Below are experts of layer 5 (counted from 0) of a mixture-of-experts language model. Rows are named router (the router's row for the expert), gate (a neuron's input weights, with its number), up (a neuron's input weights, with its number), down (a neuron's output weights, with its number) and show model dimensions 0-255. Each number is 500 + 40 x the weight over its row's rms, rounded and kept within 0 to 999. Numbers have three digits each.
After each expert's rows: a language model's description of what the expert responds to; "mostly gets" lists some tokens that are sent to it at least half of the time. This comes from a sample of Wikipedia text that the model never trained on.

# expert 6
router:474487543426446484406491515525514523436514460466526528513495533531551574470508572495484536544424471477483456522541532513528496545480452497497528441524448479489488567446508477471514450491485523443548555538526455527559540454405549542515444489543515501494493512577469545476542457562467458546440526452451541415507585468547459538508534534530511533448420506541496568551402543447477474499483538568574505478438483506503491443580488449455574483477532538516507460490513481513517467538545461450488453544508500508462548474493487509543567464456546476451462502501482540536507532489510534507533510584553544501478449528575462399471500532524453539520483516472469460552434500481531574505547475526504570551489486502465456542476475528540495443517452525500508575436467427537506489557488518
gate0:519465495519440516449466463488487517473577522444559541510518497472546523554464472502484568464546553480524499577538456475533558508481521448519585520379543479565526445435501484515451555501497520467515511523506481556509458501516495475401444555512471500460480600432504533447529482493547495512485426487504464514509460520577568527512509494461512516451469537514474516479503445550593455444506486523566518466520509482417547441532418548479560558486464488478523464471459501480537583453573505465526535483590571456508500466532485437461525511497510492495510548482432568489510525496472450525499461485515476459476500474490471537507444513440495455551513419540496533526561463549493496553516401472449523488595519452566552572484480515503498524481552494483543510423496479561513516543472515
up0:493435488553486513510480427491558486557526564503440487480519428526526482492527454523454496580477513443451473572522500537556544477599542536503587476490535476500537535517527452566510547480568558521491447542540453458454493488500469503548449530477513507471548505553571516513574489545501471449464482449513502609545534508503482485533506503477507501419511465467423480562500513480506507458462491516495552520421512497535549536479498544512409491539413528479550528507542473524554444460440492505498546386447510556527497513505485441481487518497479480529477503526481424515564472560457459417533486483451518547527524498446513507531508582487569521515477563418496506513405435526469467480433480551442454545552533531472518509549505466530514482545484467476460499511446532563462483426519458
down0:487441544590476526446498533440543601540456511539515503580474588466449439506467484560459468478505491486486549463491509456518495496484589449441440465464449554495492488524539523430550447522492469541504504510501480516478517486535515482454416466556419458539475511467507498417552474526528537510420501517497449457523488534472490593441494504558527534532522538502531469479510451564531527502492472421567527527458509536523556435432394542491485456510536480453458497510463480523543553599526487477513564448503480486502531535514507477546534518485496409507509505458468568480548497512463508517498534415526435474467421526451469535397541498498543508471540540493515504510523500455476503501538530490485528513522505490417604432503512494534481566480549497511453544461455531548507471557460513
What it handles: Infobox field labels
mostly gets: " Coordinates", "Personal", " Succeeded", " Date", " Phylum", " Siege"

# expert 29
router:427521477502507501480474542456469586493503546558467459582515580503500450525472551469496431467525501505462442502529504524466496534490503517496463534488532492495490481436487543464481504550570517502565551440433478477530543457479509509534530456467535472441546500534541536492444532475602467489570544520514458545506514477486489448598540435566500448447455520479522448537445471454449503482500526471469486564451434570514552442526507494515492549449537500479510535523408479495466551458516441448498559467509567469480508522469443522442507458549470433483480524489448540580551590481564484515479382517489532448486465569513544546539527448489518499525504554519519454509546458564495478532492524460544457457481547568511525485601466519553467517535532524506467414482516541457456526546495484
gate1:517558452473509482521524461517493546506497468420561525540523512400549546492501509540510438449510523487516473485443433453511522543538485435484522564544567525566503581546551452468571490514529522489516466556480487487489468571511526468516518503530524480527540406526537462497563449513520579456495459481471537532528371456527511470469548516474569526457422494549428447540605490471518474522538489530436491448547425483516481494474459450512464508498471563481516577508450477528403460518530525491502484489507481454565499430517485504442499474489524499436536486500478459460560507510514509500529451443495455461461558510529434483542432503510454578498588513496504574513454574568483474521480497489501491482484539536489504580498539541488482555486435536506478455588554493554493535523521517
up1:496497501594470480493576483489576556576501511515491504519515535521451465523395519552468516473581492467448536477556537568508576458450479435512462515597445458488542539469532521446469609452484440476482550543464507477524529514475484469531493463516448536505530504478534489539445511523485467445578544563500463483579505509424430478461439491470549504484468429479536519554498552542490522537557469511509564445495492470473592534439471478483519461539512465481512498570562459481481476476478489553482502459483504530483481451433527520476469450473577471523471473472462547484554424499486509493543466560518475489526534491556476465515545544542466445536519492450565498545493502469483477507558529524461471468490550438445502559532446446570534490512534536495447466519486424492463415435541539
down1:508486443467495491513489489502562477496421398542533497553473427482582499479564541564531499489535457446489529565532565526515589501519458450500516527407507477567542529515552534448520460480529491469546476521458591534530482526467491442532537438515461512388481604462479493490464448539517516469570546482446488604514477473469495549553535461523458490514533451506548535496484499562511489508445525527550484471450501561434497578497535475594512530520513530467506443519531513490516581463531493498438406474497513424519475492518498483501477481497526495498466496487424481514463504510466532456538520479519544478495509514462502548445506497474541517522465522500525514437444468614522483464504512434546462587479517475492534517527567494530586518418449509533471566564458534520467521507498522
What it handles: Name-internal syllables
mostly gets: "mp", " Dar", "quar", " Dev", "var", "gin"

# expert 61
router:496475456446493493454586445493589470518585483524531454521566513522533422547488495442491516512448495503487493510550539486468449503498547524485512481506499499473491449564548548480527535455493487443565517474538553530554443559486524548472482497474466528469533499485557479486565541426525466455578441479566545462507557466550550504505549497456449559523534496540447528446507470465497519478456536447511460458523560464455544463557485517469510500574411492500533587472506519570446480529511485498461511521545547517478523432474479518532541554567442532542507509504478440494527591534512442445445515501534447522463516528467440489517503432532549541479537413501479491472571513551450578548437512460512527564518447510570480508517522468538448533539541447491507508542435511487554415575529470
gate0:583507483463499564497486533472502534474444430585532496480437451509492484505547537490437459498420465542528446579498482475544429430552481510478459522475467528446481479526510453519443542452541441540586430500451430484446561564442502494447494534505491472568481528518520460450502523550549558492516520464459536506500496430544523510505514455529484503439552476469542507428538540559489462500534515505514527488393425505500488500578459460459541516529521449443479509482501491551482529498555541455479506494515518533549513416476583487501534531502598525494555481420453519527548508512461489502475529504612412481545473542516478518462481456549566485490463427522488489529460492549540526523405488466463475502489469529485527515457477510495552475484548488431481469473534463545468494451493408
up0:531463530561404477511462538449535512507437537522544461534425511458512507511496535494482547581507538495508543476454554479422463465458537481518519442537469550503525513511501525498538513470512466510558456464472473538501545548512438538502500489504504508523533511532554470543522527393474454527498453453530479518419495421482558529526468513424506529483560551493457528545498557507470480618482492532552513467507582539525459509550478501500509459515542458579430524412575512522493524512420467547527465557445567522489510485468498528459510608443502472461480477560463500562512543485540493470423484545479447517550448501478495539446518481526493612536505492582462436477530486499555502480499452561505503527512494511503531543523456513540500442513410537531589523475486513427457469534467558
down0:466544536547541497489484453460532498448492510481535488406520560552489497517444539539577461518507443478500507519481440519488525463535440500430498478494440460453452526554374533526508518513461534559492513459529574513458485454496492480407564463476569470471378529531558508511478553490538436507500552439482556527531481438489531493541489454500472481438513463505403488570483499521497564519513508540487551537502430500537534485505550424516471500564472440518477533512535464469491476545417525478594536539546490475554489465508461474460521497438433527513497517502416531582490480485568566453503494537481408440552481472449480551493523468480473512495454461509475556495505483510482572534539477521521495528573563529480443450491511500529496404524504518537488544517567495530472489527458524
What it handles: Name and word endings
mostly gets: "atory", "ective", "ount", "antine", "ranch", "inal"

# expert 43
router:558480459496445451508588496461523521475596556556576546536555514497507484513517528471496466482495432476454558457505607565402523515516481548547511502526492420509457495458505385490502555451467483436496477477516550454523536567485520505440537449544484476468457496538499500432515521535476430461530506529515493555498508496443513435495583466537479510525496489477504455516541499463443496446431520607506449472482575536457472450567516531552549441473503479495440450491573468555490483471440484488510527498467507508463476498531439496554494539537414498558490491465485495489529522542498476523447449557564461551516443596532488500498531513447451539484532508460462486511551521524487589469471501520509505455482447484490580500581480524533481572555513500458447486502456453519513559529503516
gate0:537584439525538465512570521491448538510496549567493526528436526444533460515490498489532534577590516488530546461486485480469560471491488485482487533510474422456455534426493532519568522512549480597441553561541499508467542497502517514485461520531546532444512490524529481481503492448451462560527481465454479450523445573494500401534452459538524449468564508546470417607531533502518469395503568482510455523424510529472494441473583557576513524576437494503515522489507512492457462475513475574488518540441454489461484541435490526530490545461488538488494526548503513491511444524493481570534447447512505514454555534538581480569528500438507506508568487450542492470489523532535527526475471517478515475412563511410525458539563495530482513504522540544459470529518529506557520458531497
up0:480501399534524557517411469504498562516487474496458514548492555575417511425494488509417521483535494488458496525487494485487540547597428443505482546518486472506547518501486415515551479445486542493490469525492533462545512518477544478484478480452444449564498521472467451434520481515502503484423494502516425474495464556476469540520563572463550518448459502464485526478547501472449476508530470531466460532605512486458449565480384499483517579539494481565523500509551529598504498514478581553497462434538492468496476449524500506469544545483506497495528569493486502479533512535529450513527519543466521557554571521523589464518482600513534471436499506396503469527521516404482467530506477501493473410444517475483513475510540472467443476497446541523498503491496457517495430572565507
down0:548548464487575473521536529511473517530529509513485532558395506486473445424543520491498539426490489592495524471456566549491511538480551474517504535579509523437499494509542460477483501495536432524471513543547534417632510517490527512456521472496501474471544518568464450520497523611609504500615506533536470477604509490585497503499602537472517564503479527449481482512506584509558567493507548478450486516516507503504564564479465448407464455481467507427548578543487506512454530479485545560488528511520514462518516519488533532439538467476515512534467510443494443444456552484477476501491462481476513545562524476490477480496508465491442486496476477535448468459522481460556470541545482511528455526450430504482446474470531512547571510496488492436501447512460513525471542566473514
What it handles: Word pieces after p
mostly gets: "mission", "ject", "onstruction", "edia", "ture", "ruct"

# expert 12
router:449562481500531536512577487479521472501436483484505490488451506552519545502470510544493508570489447463605572545423435506477483493461493486533528468442443487452575460533474496518462482525479462427544462491597480511446514472443387468480544481435519489542455482514494454484488477451440459460504418474506592577516440533528482472410484531508512440499500556537492440477468555459532467543543550537534462501492539517486509563503484529434477473585576517497463483554451488473455537572512496506515485451500446482421530515504527504522484489567448540528516460533494490559449474519516515519492517502459502527491535445441450486489530532520475447537525470492487463480550559451491534566484512471504505454513459527398473467474510489425453509468434467553493444554560527486503558471585566
gate0:465538460426484574422510530490487492507467449485568443507482507439492485512523578534529459498521470422571558509519505537407493488422465481481439482488489548425506522557481485506500526431494504463472436539545560470479495451499505452518518479469474514482422424458457536429444514463531533416489430496517528515477491514466530475511528513523463487424502550507475480524565533569503483501475510491564555507569536592558494542483467493415480453542456567540451548479473470473479485496481501522472441509558412543465499488519583544547473444430464516537521496522538580591500503513463459489528481436423449485492523459443520573479532470513509492524532491474458512505531545546505559485537527474576479500592419450480484506517485498433437508493497479500533473564471512472453456476462493
up0:561457550457455524532499582540452484480463498485494524581545417487521472535491521501521460453516440432544548469442510517600519571521512518504572484515514543648483543493460506489456498454445510500548470519584510479494570455463500516541470481545482513564528456522500525506465478464543546524516504531495506507469568499424477454480464544492537554488541466556518524479494580565471510497545492481506525524476520511513358533475473449503464471516500549553480505483540500510478518488500468535482462536462564459460450519455589514513504519529535497508533463513493521520459483547583468510539456511498535482470505479438479462565428558463482464543545510480489457458536499553531572559550425473549473479553486478517506499506576517461498474482520482489518431428482421603506541569540430
down0:475505540533496440478507505490568505499494541535467540511449533511442496467465483476505515479526475458498486516547481493378445463451476462515417507514511521503501524510517446481532545507499493530497544580508517467470485460487456483474517464466449518526537464487521548460502528503526396523490526529534531538520485508597550489546479419521503563442472482532518487578484576480451515447476459474533500483526494511500552478440548512508436532526516460445481468481492593505452454544592511459538488386474457549513514428525452519544493509464488565564473557527452483540518619458508523514496444560486506487473497543441513465510519576524511471479586505535480457499511482647522591456424510489460518523516538473541508605436506497501496488457502533465547570497438486518547545566508492
What it handles: Sports and music context
mostly gets: " club", " team", " studio", " —;", " band", " debut"

# expert 37
router:498429441546506457483534498499522502539496445562490425526511480538536477549583563520459531532516523535428527481528518534537531447507494582442516412454553558507562511518521533529426530502485554442543519525535526525517555445463525563481529532561515430455499467520573512469558489489533438479540568499538555555549528479431496475539528503515463529593516491481461503500461474521489491542484472484530485422491432454508486475511495537504441465495485461529544554525511506496524500544493425508508625491481588475454522451549458482501508462519488514469572531517492444540552569512568490492494500574513468499450488519453523604538454501501529521440485546526468536497535457527488518545488441484547521429509471483490612516541509512529431448510497529458442413420493501516549518513494434
gate1:475424460451576461423382483488471489518487468474530450569492491443490493463516510495497479520513489545536539488447511447469509445413536519484444506515515497545477451453507501495492559559513486429519492534429529447401463541418506482499546475506494529432436473523529471543535514502489496585529539465523511576501622527474499542547530491494511543531474491524449502575537523554523455557478537403458476514560476515560579495576514531478467426490444539466468520536452488454496501481512514482459450557535544489511504417506436437517498566447535549480563460535488511517449536514529499535504466556516478595452467545521520517483467477441534455478551475466428501449536485524494490512445522517478448520513609573475493447519462521486487452453519512461470499527546527504539518520520499
up1:458438483558455533541481486498470511492572510452536548480486575497486589571486465505487479481421476502523483493483487525539454455485506466522475477548453450510481488549505456433536499475514527512538497543470523414536565569504459531529460488527543550522499452563519522509490483561433434562517488539542462467505494487451501483559533564568579525456519533512499475531484567506411573496504509517473475489482495441541521533547493465522397539589487546522546474479482473505533545444412598515452530463544586546508493505562478500528466509536540493505477477499515501493515436513509488495489478573478421533469580426511436516431480496447514477554528491545552544467552505582499479469498498537499478509479494527514559452490567446530528557515424496511531444445475438483427465587514554
down1:463522529437474535545452502473561487460495501485534481462517507502497454446488437516414501517488450473450524445485595498501430493518527481447496462405544485465493474527556455460484557485482499537449520538504516492473532457481440511567506468495478545628508515508463495581500550589446504544529441475542495392458478480552541471455482476483542520425553518503458470507444497516473563503497558546463572518493446507564539537531434524513404555439491498494466476429478502505485519538510506483500548498502552539527481472493500512472487458528499588514459494464520528513486512454523488536478524517390508497519513508492514459513512488463496477435462473548489478524506559433373582487555524435448515448528576474425496465482491533498472543525484478504486434437552504572533449457515571
What it handles: Mid-word fragments
mostly gets: "dr", "mat", "rot", " alcohol", " hero", " pot"

# expert 59
router:457543500465471530478561562474539533505528483542488541463532542519550508488519453493483565562534470509588552454500578504475512529482554572460537551467541470604492507466559500423531520418510494519496517438529482543514532454489482512527513499426513435511489446507499491550547546423496443438549499438459479524493466497550482470506503490544448522403490513454475454455511437484502448527581465544476481469433474471478459473487476486484486494481490433514546531447477489465451497530495524391486477488551461456504478522472563543498512512538544452569551466461498533433461536503542513502478483507517478506481453544509434461506566492467525456525495516463544530501477421468465493530534466509455460586508473418461424531463473472427437500502500518425391595500443450477458543555488454
gate0:524531453524414538512509485537513548456538457421491484476519427482444506527594436490485479521490497496510494542565462501557596463438523425526508439567502545487444566468461489437537497443524468592470499511467517506517487467517496457486507485493433438550524492497521476553490440516498494421538467539488465471527561472524477552470507511446534476511519527494502505526467478578545460507509551516542497501494416435500443581477553486533459493503547496532454519463503477520531428545455435550437498420515505511501454498481556435581519483517624453493587495464533499525491438511587412473534423495531554501482544491494500438508457485486560438532520460500522540532489532425507504480548508546487516468498573451524444459530485516557507498437452518470493486541546521501537485569468473
up0:452569465507526514511431470465497519527493564459493534474500434490476549536488484520527565497421410515500455544492454509555522500531529507504431481496447519506504564473450540505436532512502481534446482473506540529460480458520544509507488531587496536456493530469514464537517504508490495453594493514498538606590466510458435467452435479524400463556539491531464483473566403450488505421492504488507518476495481491483506507487468500525473503454526469584506502504505430556483528515617557545477508486515585502488456453479493561529540620523533439494451469447550458501455516551492472534481538493474426467475486515524563459450515536528413525563553494527503505436531530471507542498480436571489494550493503577517475488439494425488486478414476512479532452485493529530500523563425470
down0:546499527554484527560531475534487514409572560437446579545483477482500509474449484515440560510512475475534558463440476512451468485552476418499472480534464527509540533454477465489474522519493493497530474447597557477525500492462532484573455503463504461429457491525446495519461449450562555527448577513523496507484445485395507575475461471506455513532557529529508484442493520513501528490526483520484527524516510449493424487517507571480479505466543494470501455468569493577487514466507509537485572552562535494467508556498529565495484550551530406496428562522510517462503383523545484542487513480542520454466460508574480494559579441492424523478510511501521450485434492450483510515553439502496448495442424514510490489560548432541533507485398469476468525560510470455523551559485474
What it handles: Word-ending suffixes
mostly gets: "back", " Lemmon", "down", " Loan", "ership", "western"

# expert 34
router:447497482510453541512531533503446549570535510441452489477540563444486565529468506487495447466511489418533500485472515562483508574519555521560486482470490420512460480485459471427527479548460466460477526572486453526475522529497584397449548515456493477463529504465475468500465544425508447503481529422469507463531467518525513515524544505478453481457457518475530484511563468493493519565503436473495487526475589558486469484552503509439514473487468486465485481584502479410543468525513555412452449446547472442481512498570466540471510525549422488465480571474575501565535487503527555499535530497554562555492491496491472460459548540535447555488510430505518520489522443567468401554453564536469539558519422483499510471438573483485501534510473455483461468511454474427459499506545556
gate0:499535490519474481554488609430536485495519500458513467550564445501555501459458486564571428532464478569560517540499549454443581502488476478492519511484478539490497496493557463483460588612492509472454523526454444482509526542554530462496568563500476533472478433538445506522474569483571437471535471477494544456560430560556541476590501499496541472458520460503477501480484482479470510474483510523498482519530474489581486557551520438497448492558526496483504493492455499451502573528458511475530494456554528433498585428525524554456505462481521440478496511490458540586435513426479564492519534521432519540468569548478501578544510531465480482451503505547498525481379528480528455509500572502458465501523449465557535449528482511501502530498438512434532561549525498487514457494456529
up0:473496451482455478513516477495458504472492572438547482513568503538466596511521464531478448514558420503490533515497444523433489458480416558512458560618497462444542488453544532474516480530527470579475489451491515478527486455532467422460489496500483428559463499559445450501526515494502467531455457496496516604476526539592515555525528470515467508509496566514563525427465513520433549516466489481452492514512421499519574555499523508534533472464579474591505439495553545541542485494612437501507504560535554455481483518471513535496497501605471530516512437545490521512490514472459438482465444469456549464513433500449547476509490533513465461537472516446441500501488474544564500475515552497452479473472501535442481500491523466512541484512457515476567440493486434520458473400500552
down0:553531476530533463476511520475474458551452527469476466528453545487526494535550574480490528581520451500553524449493479461501509507540486583521597423465543509441534540474536453524486490569477506471565429487584436524543550507467489520523482473515472476474514469469519473573497505436465514486410505536504502568458562462499444564513559482571464512498601536488485546535548550531529441493501519476430562425498438492518494454502502529573559507542507493542453464535473513527477528533445504543486551450413491516552521492485613557555557538491408507497540478532525467490484497493454542534494440577493426486521551506503458521491537458462504532556470467464519495548485482526435474515541497418549490496526529518487477434426523534493468481451471531547486485476467555424523483529428531
What it handles: Name-phrase connectors
mostly gets: " These", " New", " these", " Legislative", " should", " Great"

# expert 17
router:555489456517507451494512514564453574536510460441526516527463447493508541546489484521510476497469541523577491503507524482573514488463542577516501549531489454460498488475461466555503500483485565515490482465415449512503478441515476500488523526535459439470496497470568487534476505488481480408471473538461411449527434458520547533446545500471433496560515513476497453481451514483536411529441583491432479411524515477538556508500489511457552489431516460498489548555491454529492452528470462507492611518460458477515457436509507519513503427459502535559514477464528509541440538552471517538470468476493506473496524477517535460495469494478604475481516557424586437516495534491470458412500524445544443499426490475543482546450425526413438558566484515472506517575501525534471526423549575
gate9:484518496484460482523547384525425497527542384564482464500483520492487549475502491465588532525487528439417446518557508529545495465528465494485577480421537552451495502501463508499545503503433464491552508470502482467542470499498421532433462557561510468484490538460453506525514520563585508508493533547475468507473435438487505474452443441512486558496469513499562528510526490501440505446499491548523448519469517522542522565477449472520532536503525481546459472446507456474422493462535503558587538494485575483520482590470581541468507500473451442511499520427566462536516514440476460529528555472551511422475559480513508390476499497510460449504390547464551534523494525545537548463457532459464516486535476473597497522460495478481505538524565461506503488520522462533436504550498491
up9:508516478584549534533503528526462524516432526531520492471448485488490470531533554382447490498548491489570532561524519527525510516422469601407451558487497505467466492515503477487524443488521473457466527465475490548578448428518469520496470509439454480505480464536573525485476567505515524483561533515440446431512582476486525536531499491581488432504528511567563543525483515570549468496529521403532561457486436416558497472485487542525529417479480478443469494490510523484496481471462465440440490530509471500491572509488461448455533508490529555474486500501514414510506519480505536410520503455416524507484530486535473504491498479494567545476595472425490451465483512514489539467556542511479552509444513484500518497517470492507476480540474569464492466580433505518402426542480427
down9:508526445473507537519475508457490523576533467458480457455502474499488401486565520544542497438544483476462503582422490387456450490493485541462488555502465520523555521427557502579472501477570540463483591466535480532455561466471492520497472517518449463519567489590457417424423573509506511482491476464491564532513506528506518448519577484471444531513530485552535529462447450456526428565556500469516466474477565560498569525507458482570544499534471515520513510561598558509473449519493461561452506499498507482521483498511504430548443524463458562505470555494458465425532475552512532485501515507520513523551492542514495475479502397514482508470487544550452466501505568435466487498550507504423481466490451513493486484534567490582479493494500530568502524486519492455481573533469455
What it handles: Prepositions after predicates
mostly gets: " during", " in", " During", "After", " throughout", "During"

# expert 56
router:490478512458511554508533507529495461528483518531429443570543448476479427491473453465486542456540517508523434519518515564524499512568454470476443506515462505505545488512541466542509425476551544506535434470538536470442557565522557471453499487518553543484488468523467468498507578498569453440413575506554417460470557491554554557472620466532545563494477514543518439477472495464472530499484532468443457508531463487460568427587547501475424512462499543516538516518491570487466504504504526506523514393491545524475459537481505538477504526492452489552480469542500538518509506524467475533537549535539533467499449554521515457539463402466445527479497525531505584492542545479446536465469468514585403518591545534527539459477515491519461524523468481511499509467458566424529478554527503
gate0:486527493493498514516469477502432476451508478465521504472476528477542499553549510521446477474532559459508489404527543553529512478530472497631538539480570522523480559494534523524564490484446454467497511497441494562486493538523426469486542512531466586461454487462498491546517511519581475452574547537523526468482536513490469483554488505526549564517460516565484490433535496508536497528499559433493530511565468562412536443482577482457422532482472486491465407459507476454523530507522566511453488446513501518473551415548497518469472514499510440510491404561528489487495431549540521529470540447560557565529549477518496455516495477464539517438484399566485532465490572446611568463488485533513515508502456561600525555467519540524459529469543478508533500517511518559496486485441499
up0:495551440449580426449449442479543471476484542438478494518556522488503578512459523482501397455450476520490456461566537500566444491492551542446526538472544512510501503558448506492454500518515542508563537467447539471444522452535474467507531475425538498472589597415492503477538539487539490454509516452398454490467466502557495516545492546493536495548530529566504469558579539406556491490531515403534437501559529490519450472465526521471443483472469455409527501521488570434532477483522524449456462493472538514525499429447501462489422490513528503485520481539507497509532499503508479544522586447511486580487411466474478538474529454550480466545490479518457501524452444490558491511497526488540485501440550493526514533490480549536491512523449535504508461580520554539522424520484466
down0:447538485525556544467472472536429465470542461454484510522518522465512553511533516498520491556482466455571453571424460507535528431450551513521492481555519502470498465443467503505548503509499507488479452458486499534542500497429465513525524570456466466497505440463506489418544467570548501489464485408470521519518530484492462509430505587422441519527571472441494463591524458491484481579515463485505545487528459447484577475483600565527496463507466543526410531508437493520487475490481531534531475462490491552485523525558495474550445490445450388524522496508501521500518482458477497528496561456502540564441501526496525522565509496481511453605524398541497504492412471500418509557485460591431512527506503509471473450502516545549464490438462498454563533524491560487474564493444513
What it handles: Mid-word name fragments
mostly gets: " JPL", " Antonio", "enson", " Luis", " Bern", "iola"

# expert 21
router:552427437511451528576515562495531485496521443560451439618484524532408465472491526490496490510559543454443504440503491541478510463515423545519534458436552547483509507512502540534480550419482489504572489423476468517499572496491447503447544471587510506502509489560554482504430515462556491448556533509509472554498509492466480554529644535502510490502515509497466484510407483511476514555528576471460487500493457477450471459477530527487469542477535536549509452474478483513524474428461552451495560425480559528514518439487408521487520532438457443525454526513422490506514510476492434438455474500534498563569443569471535511529479471491531575535501530462496522491544489569479492515485443525484493563546458529460451450521460526580441535517483490553496472510484543513526472516501469
gate1:519496465503512387565536511481500577511441506471507425517481489425474519491516491476489504559466481521548432491583443484477496529479544450505467486494549477521508477534586560435541511522536504475460498462501536516473522449479530523491489513489501446520543511506553514514525452503523522566520549533540551469448516448517556498534533443455520524503540490536458462485513495508459474503460509452536548471524451427498436480359499536477518452534489520578498540477472447515434461436515510445482520465534530519552508484489541535420530539528525457453470458484556486477509515455491547462436485536567550539552509447455552481500493431449511509522451509428499461574489498548517518540525542413506534562451448483528540453575464512617470496390509485567458491531544465522597466445482486
up1:564482499423440533494479557529491489507498549433471468452513513458492479411470468550423544529452539504543505479517441487492478502500500532457545487519498577482446495518500533443549450539477501471514548460460452495529517473500458498556476496455532513423503537455494540555473441501509565548514549514435504511464459502396551464449521518472419509539575531511558485486449586484516535506524509465516551468518412478555411435464461563517514464456486538506521433473520478533543524456499446442488507482507524476537479509516478489489449482473524529455516555496473582501506484413415479562497453490505514556521544526495576504475575498466574482521496507480482489483492532529517468469565458551509530504450433497464481410423490578483493522412413468468522403541468522469541457548478552
down1:506459550395508504529521514493455490533606575477493543437509504508535468457549453540443474548566476605527423503519425478448478506499453457534506510465510509563440516548532535437549497458510571544536513489503499534510546411507510456437519527428534521576534455473495414527536463486434475556485507529523527541565485465531531528455440452514528516516503509523435483443444509476554514540415553478567468449505471494490550463460549523484589482523509505484482524491513472556478459501449455513523545494476526472528506533478541542516506467522449500453469484502500495504539468510502456515505547503516489467505471496514505510462516519467459471556521534584410560532530462482502515526433528497411467578479481479499450440543497481495534451501534444579558504608513474578514547506511405
What it handles: Mid-word fragments
mostly gets: "animous", " accept", "riev", "ached", " hop", "uls"

# expert 51
router:459521486468502492481499587495517564557474534544468464415516501553587422554462484501495503516509509550518471496553502493452437507574518517434424536516516567482444451496478494480534456586580528468500511451537490467441509482476553513477494547462491516518520457553556475529479572484443544507518513402507588513451473449440543558523549496567475430495495498514525437474514462526511536421472504437538472493515510568466486477465484482500456508463519562501585543511517560481442519535465471451466513567475499434515501512456506599510435483514483476529542513445482459539509519527579410542491490518488504467499445538424506510549551479522546462496571436473557527469536478539497543518487475483458560529544496572490452574511454520482495503480526472532507444460553558467511503491401460
gate1:484500512504524520487520479522485528516535490504478496552510439496495534454540515533547488503409544457496458484468457504466436510440470515460454502537497478547508507475523462513450508523468500534450428520522539480497479527453494524445548548482514576507526542488497461523523538496488537443520463541506504503572534485419488604568450520504525459460518493512477465513462473559484508477479472455447527517540483573427420492497487545471426573465538571430440604500445457566442549519581463577495463476440490456415449497437533428495477442469542462447583416511460477531472480497500523483475501509634498449443512489450574416496480446527541473506495430526529476453469549533549523543519505492496500482534524459565488439460540526470595486494529488507552485498520536444520540470484487
up1:482435532564376549519500451468483502470463487492518454568566522500478503481442547485528500471470486466461591461474511520428510513480479481544510567494563492562559537460519431561491494501521543493518421475510491493424451464526435454526508505557425451458565472514464482506501568457520502514455496542470483528440479519481476441531464495524537515463519485466456513390540540511495541606506529467469441520490462500436454534525500553500545521494448485547510486496488442502500447495536523424501441516456514458468493465543576558521511522466532405590558507479456471510500490532533448462529498505446448562564534463528482522519485511488543538499431548468501466492556428521513561449518490474517474510514486423455428516471418469505475470536504473510560454509501573538468536436568444
down1:484545478518438506530450507544525454423510490546575509538496540516555491530523532458548477480526542491454579409421476517474440465477501493411554477512539525466476488501513485410499537522519491490511524399546515493524463452544520555512498485509511461486472473528515457488555498508508536469395505596454495534514515528463473414432530478438591593439476533466494565473471544475532479505505492472530551480535540462470505498524508498490483576536446447508545493493517564507435524466547592524493444497445491525570488503507557509466460486532524497566521581536510504496554488565470482488492481465478518434435550454516473473534488514419502508559461496536480450522548476447482549492467534405435511533521505486457456500423498460523418452526435511515429491474470476493511520497405552
What it handles: Foreign name pieces
mostly gets: "oko", " Shah", " Ali", " Gh", " Sar", " Lanka"